Weights of a small mixture-of-experts language model, trained from scratch on English Wikipedia.
Size: width 320, vocabulary 8192, 68.2M parameters.
Below are experts of layer 4 (counted from 0) of a mixture-of-experts language model. Rows are named router (the router's row for the expert), up (a neuron's input weights, with its number) and show model dimensions 64-127. Each number is 500 + 50 x the weight over its row's rms, rounded and kept within 0 to 999. Numbers have three digits each.
Before each expert's rows: a language model's description of what the expert responds to. This comes from a sample of Wikipedia text that the model never trained on.

# expert 12
Suffixes that finish a word, often after hyphens or in lists, such as -ful, -ous, -ive, -ial, outdoor, wartime.
router:513552510517436468436482379463388536514553560568555472600452457485536499502546524439544452512421488549484454482403445487462532535374449477439453468497517445535547443494436518477491371545569519
up0:440618477481464470424488564458536558563461591520578518456461500536528426535492539561479406499474455477487573531448468509521509442469535424478538490501466503570469442533497613457545521405491499
up1:520586528422530531524547503483511472589520593594450414540488495530489517406493433504508561443576403469462502458646552563423501508409457508474482527400536422548487435424555437516464512465473470
up2:585455569553455508565493514515512478456558582495502497568508443541437540506426460525514513460492504476417419466476415542484517535483494535525428493511448373478520496505512571447431494492540535
up3:481509460521483534519579531406463495524468480427502478569459497462545514468508534407517572585534499445522404510529362570519499560489580548482484493372452424476443408438521568532561576428482455

# expert 2
Word-final suffix pieces forming abstract nouns and adjectives, such as -ation, -ism, -cy, -ity, -ical, also plural -s.
router:511560528532470536552445496463423573596515491479517516495444464426600467528567497506474479542539574554461454526473494473542613529333497509465508469569427493508532497573491452519462481517567555
up0:541482523430478456536444511552490509482503528547428514549429487443435583575495494508518519623421517535576476464462500521657504572396383455374433534556543458569522477447568463479486549518475509
up1:503489537572483512418485537488492536558512457560602525567534513601559498432413501396549557437450503484471432456347500558528483495418443549479527520475595533472491494441443547464527507512521554
up2:513524516460502457427576413451527468486530460481467469468474519429540384512474483508531520466540449587486435583440564477459560558406458532534525475500435571456496583498515620533467542523478502
up3:521513558426517525434493547423471456486442592436573449547544510441502425447531466440579424587469552482581578439451419548539554613596493532505475502483502503500510517464532492571550516555494490

# expert 29
Mid-word syllables ending in -i such as ti, si, li, ali (tension, Limit), and line breaks after tracklist tables.
router:379489509482473592570502480518496514523472473482420515549549515483444552473509448392523514489553521465478465539459481556530604553378489510476452508501520506507475527538445590446429567545438488
up0:430565494462509476470459451449558497462494510460539464437552485515527504476389539492502523539463493490534533485457505559394509546485535546512477513464451429457523578468397469496512448543481484
up1:460487582538431533519546505505527570496512582464564574469446512515616467477519615523646511585538527509578499469438479550540490476468542472479501423498495507540452550499501547507505494567500490
up2:487497551479513575472448440522424548541500384482511522492560473514577471547505493491504532536526481501510521518565514512426572433536455588482557528485434449474574472465465404425513439457504551
up3:431459486556495507533522425500629460558521522506500547540505483534370524537492461483491497530428534540457447484475606608521448453500520482389468538519464476505542501561595515475513549586528477

# expert 19
Short consonant-vowel syllables inside names and longer words, such as ti, na, ci, ora, ici, as in Pythagorean or Susan.
router:446532637520505588549519518478501492464485458391570523528474522471539456439605507436485510544600512528584434545520504470554594532488466475504542526466543426534509580566453523527547610481520603
up0:485519447551494534506488411544468399475413461489532462542542504426510539382493462438553581432513489482506616501491421522603550455509548538533413431437546470488570492518461487504486464471478459
up1:568480536512520519510497436410453550556512536512499452464478440531457462467600474526576531450483477387553524488538447532564440561483565534522547455513537534545566467505520488547533516466545518
up2:492412541468484468535516357529518484464512521530440521495519427462439408525443555569519571517488543516473439534469465526463476619512539555506568443487508500435500419519562439569494492529424519
up3:501401507522517498449510524476465483444432484479424630483567476525500514405477459418494615459548613493538482494540498559475464465479436490512495448485526466521485584530485508467482552511514476

# expert 61
Determiners and pronouns following of, for, with or by, such as the, those, these, several, any, him, his.
router:494495547424486540451506482575550459466403544497457453546543489447493527441459489426542520491530517472510447505484479577535370479492464500461495426516516527457513483514446549500587467574413482
up0:560503405518459477574466505513436446470424474442528462506476454430434464504543477490481528411535402520437449476473564555594525453565449521528557536527474421506538525472429588556522471572473598
up1:546430466518519504463467556439486516399426441468442494479562461486495521426494484549552587458575493407543548525501553574554504577502547535388505525525543506538483519505424488434600569457447502
up2:592503489462514445457513451444489457503542541536478456542535530486571529480515482507571535495493478389447432575529433556576448591505378471467463442460442423547576598494434533542515419477518483
up3:442517500463502489541544543560561562468397484496524441506494486461566492501548483481478411540514402501517546441490438435502419391543437543451454506468584420516519553479418539467524453522573403

# expert 56
Articles a, an, the and words like with, entire, total starting noun phrases, plus units km, ft, US state names, N/a.
router:447483633441412436433539444445549559464415588479550474506567496463458462407525428492492507471538520524468481489532483459533459481463486542555477411544440422479465536422506497526523459596493529
up0:492373585508553422460474455524347391459536525655405569505561496435506521480557491508477508519585470489450500466503511532479430418442453525462405491456554448451497538541551506525573499489518569
up1:488464511527481377474536543510431455471500506463485520535531520530496510476560525498428504559617536510477492559446430522454535478537510368548408450452459472534436500520490426451497564468545503
up2:480532590527417506490578467564492452553558443430543439614531514467526375440528575558475461500528512410491507502512496498469520523447455522558591540419545506499562525433422526512569446488512546
up3:468460430475485449428405408521433472500487438465480463604436538480604470522533468520454449529456457493476488537462488530425461482499418553554539509436430357471506524480487479448453504526462586

# expert 6
Adjective-forming suffixes and the article an, often after hyphens or in compounds, such as -ical, -ial, positive, Caribbean, and years.
router:538546540482469446469529429509438527454577511473525474543602403456594466426500519468446525564453547438530427393474446491558533554329459464385460497574495448529549557521438493445447455551549495
up0:476462492536519535476456506462538437534539490510523426490529532502402485468413493585535444558472593413539549504454577583491577475492523532494502453586432514546512460520424553493493398430467544
up1:475585524395466483435467533405461437498453488530582471395570525531501476556532453458537601498449560488560432551462497508569544509512479468470514519532595587455500472569484537557452471521430510
up2:465450581503475554402479534419575467480439521509427518464480476493571481420480449492537520500590519419525497510488466465492558508487426514559423444552519476555610514541401551520458488499488481
up3:456567516486456490436500527526549610540550524543563494451452503449422514547568576545540562538453515431448507526396489534491538509508434526522470426552571514450561568512436450511400419494501495

# expert 58
Articles, possessives and object pronouns right after a preposition or verb, like the, a, his, their, its, him.
router:436446536511467521491442513542498523499456573512515493501536488434511461487479440432499499511465555432500539502537483555504438515540529481531472496437517538517534494504457542503553463554507474
up0:485473559555517524485467538531533469489587523557449556398514430418550525547546455497528430487521443460508541566571539524541544461434478478513538549579431549423446476426414523468411584589504452
up1:517443492461505514488465400473588464458520446558412531419489456518612408459505625542394535589584486540592519484475524428497515425522548525397447436579476440525479439580471545417552506516475555
up2:555518548425473491533472568533506580551520544601569540495501514492533495541491614483380466526507510522510518554502584502423461543494572583484468353590558507493507552573504476563499474508585506
up3:487498575489488600578553473538548591433468410485396433494530490454519397577502433529462499524488497530531498475449563512469506447509435429528425386549429533517584556438486471426497506513531508

# expert 17
Pieces inside personal surnames after a first name (Busch, Cobain, Azharuddin), and prepositions like with, of, to after names or nouns.
router:503457556404435400487396509509517465569539424546495472534501407409531389536477472496466527527619482493559498485416561448508443416483510499466521459601495450571451526511551535431546470568461581
up0:502513503420546621468306476476506546540552478499554519475444533579473494459635493510562397562536472456462500431448506464515525544533488520451467411492534454470467520469509469491484552476436521
up1:497330514536486483405504521553452495533519529540458437532516454485605515469484471414431496426522520543572556502532548482459481470537451489575443535487505487476509522557552462511476506486536461
up2:475588481490513512484575514531537500535515492481508563469484460518521485454490453510603545493536411513510417433447468482470526507469532465531449559491503507576477440480519494431600452501449515
up3:450516508582486610504518504515522529534511614498488477460552492486586408378546514557541510496502569530538541573436432503557527529495548491548495484566395486547558492576518480492505548496464580

# expert 36
Nouns right after the, a or a possessive, especially kinship and group words, such as son, wife, father, species, member.
router:437525443510424513466606408499472481562511485481457404574490489463562505549547474472588463567470501547538421431554447490562471457487469584509524532454449513488504529398516427546562492504450420
up0:443448486580475513465498417477509526423371496524480537537573448458509508493395512497542522538483464486588442406460530549493516438467473392500583478532437470562452575484425532490564541532510472
up1:514483554532506473459543588446402485463450531456568490513491505451464459504537542337543509547482512501470484465511546468519473460546463515572479440488501471430450456516537485474565521437465478
up2:589461497462445514520529539423464573574548567418518503502454556553557534526521518526528480463459405509472474447469457437446507560510496543468534483515478467491502483506467494586481462495427479
up3:500525534566506526482473592636479432524518445547495441487531525412443495504578545420537507539546545488541469554534526550524465533504433552552500508528461494484445597569467466448482608483509521

# expert 50
Words completing predicates after was, is, to, be: past participles like played, described, used, plus object pronouns him, them.
router:426469512446428468439447441525498485478401546472576505586499531452473475469533513466527534469633458540535444543489420484446476507525446551531581467518481524457558489483469499498568496489428495
up0:592469576508476582492492548497488418510539501488447512545550412428477568478478493384529528512449443511541488529534567488635597528437513424506417519421526523433553511493433616480511481473448476
up1:526530492461450437368453579520495499607610515462541519515512565502565530385407395517504513439564552459567462581429523573482569491507461526405540452541579513461507590472466482558446498490534569
up2:454571489467466552541555545512560554471511620557499468439440493519490480546507559438468416458508538479525463552547463586443446458486455483514502501448493504521463527429438498445512465451493503
up3:463478604492471471458477484452529570476561570532500611477473554514499595482465528504548545457475521468448453549450489485486458530515470558478521609496513391539578510507428580518502509465528508

# expert 14
Word-internal pieces and agent-noun endings like -ator, -er, -ist, -ial, plus hyphens and en dashes joining compounds or year ranges.
router:475467509560403571429501469434497565603536519498499446426487456480535477490505581474519541564432529528422427477567573505428563492376563491530530426490468493518536449479495516503450498490443497
up0:495518496498442571394502576526489545477505448475571520522467468482479464488564498496557524463546481491449488495474553494481492560461547496572573494458550465514480519543513591472531551497432582
up1:427462523534479471571494404484457572578578492477540493587458503484482522486495449465481491465474453435534482559540534572563572496432489516510538480547532539481480488551509514572546505455425479
up2:474502494520554455498449487421579513524493503521469504594423553522527547498525495537500415481515469425549466544512579442521517480497498536508461589527405476520521617493475525469547462492606459
up3:600543444570445454542483501505608480488515541434499496554522498510385402481558524544472538496518570631521505509487463523483455543596540539575505526537459536480472388444586554556447580470523466

# expert 4
Final noun pieces and suffixes (-s, -ation, -ity) plus column-header words in wiki tables, like Type, Date, Notes, Ref.
router:553451524468467443508470443579538449542326495602487475520490465511434565544522475491509530516446517494553439574466465496530520469447534463458534569510482523487508511477407481449519485561601507
up0:563554583387522567560488503561472502558580611376549544569477510520486535509551487497498444581540523354441493462525448536457527500427509435436565439494497510590514626459567531525530472453534526
up1:493485528463507507545496461491570503548506424472556517510467519434529577501500584501544443537451538506428458448533510495443554573571437572528522433508587488467456509508527521504408502468467506
up2:520595484540428536450554526536555534495589448558471469478462511578488504488409498397470533501627528548469478490514549451544517495482594578413456561470439532529461518562431516507469487476467461
up3:374454489482487502470462474579450475463445475485481458594561488453551502456473487535438548455438585538539483476454414555483533481546487562479554426492472482554502501542454525522552500592537534

# expert 35
Raw byte pieces of Cyrillic, Chinese, Japanese, Arabic and accented characters, plus odd mid-word fragments like st, sh, var.
router:504466432533438522479538446499502647451438539553586493457607376422517492523529563457570494544566569552596421505456590492601442410538498378484470420535497515538500531455487551484513580475516393
up0:484495530472516460446525489513464460506447346491570611506657465586523484461455484489486547458578451569441496492462381508596514484500486466462474533517476495595504507525399492508468474547473556
up1:497460478528559541529433488628488459542531470463426438481507521560512447428595495488566393544511535445534451552506431570552497487504554501471444463459471465555522395446434486518449561491494458
up2:664494571520501489449531500560434539550415494468492565576482488409578582501512400428569461524452498557408542526511561486550452468489591537411463495473533478556448445489515508519560454513597407
up3:529454529490426471562524508436517522513501539471489543498465459475527554587537436531507510447499450464404598619462508482525481636452481442544490543398486454430458522490492494574551472520588441

# expert 45
Periods in decimals and abbreviations like U.S. and i.e., digits after decimal points in tables, and non-Latin byte tokens.
router:501463530478484527523500435514455562529521440540415463499538467427519443513513485509500369600543515493494423475403461528580519503408497379471440461452557427519556451504531557515486522519445526
up0:485591505412538458426497601492555540479482554549589505406458423548392504531507465493487489497477469475514458548558504499454504488502456444445421524525470505402455417481432576529524601471589528
up1:523466499592535462469471486527594539451432636464551494501500514510497493489533561467425461476525571463534523423431524510487504392519542537526477567533448516490526508443493567462532445509498434
up2:551492415493436525415516538506497528524491462529558512478514537461384507496515471508553446458483512442478520540435512469444537488510527493465416463558519550541630505517470473514509461422442534
up3:435535486518503551531402505552402527422498557451535508566556507529544512495577552466490408479464439596483448496490510430510509538455510530447464574486493473555439552601402611410543588504443569

# expert 43
Adjectives after the or his marking order or position, such as first, second, last, same, main, previous, next.
router:498517547529479551526495492425546568495400472512433545503504497372475592444525513496497600561509592511523374499534471576593406461489552453502484504504483473487476479478522497452501551474489457
up0:538580467444525405449527495499446523541471485516468478493501514481478504430521523490482546384604411619445500555539531425456514560496503463552447438569600316479650536525534477466525459498572465
up1:518502548544396595456528542520498576507543439481472554422469463499493530479535525511490420490406575613580504537530509462488449459458470518415444465509554538559485504488494507532478519512518517
up2:504487526460524427481556502440566527507528510540485498536503443500484582527578424526530512509527421611512598552474477401556468566497488439545557453564493521523504531573533551443404477557493521
up3:605525488518535506473517509572441376479555389494506475516548614435445509489441454433542499538538513522544498582439580535500470488412480411518474437530504436517536564543532510574515535492486507

# expert 51
Main verbs after a subject or auxiliary, like lived, declined, continued, and possessive or object pronouns like his, their, them.
router:402397521471446397396437527504449514546381470442515593520404530493447378495497495417459522544616494442453468579447456462455434503502527542534520514541484509491528465492485568483495496523496554
up0:424466477476431525480487540447486491623497443470389479525487506580477488429493437499430508547521569409483435384447428540632522456534509527513482425467565475495500527487514502435471480505458564
up1:571589564458546456476523530518506506510430511531540478462417530448477557555526551482518481492518428501429432491513546460520485470506484507577444450522504445534531561514438581488529444493523489
up2:530508478612495412398518579461497491430552568525479436492561512479469458532595551510516478526503510529543492487465478494535516484460548581506500461456482482489494510497494604519557500540441601
up3:486485498466463487410478523520555422448443532539587603495463475546465537549477547488493472509435509565509460464512583512493505517379476522570450592377470539504579535432429605531491499529535541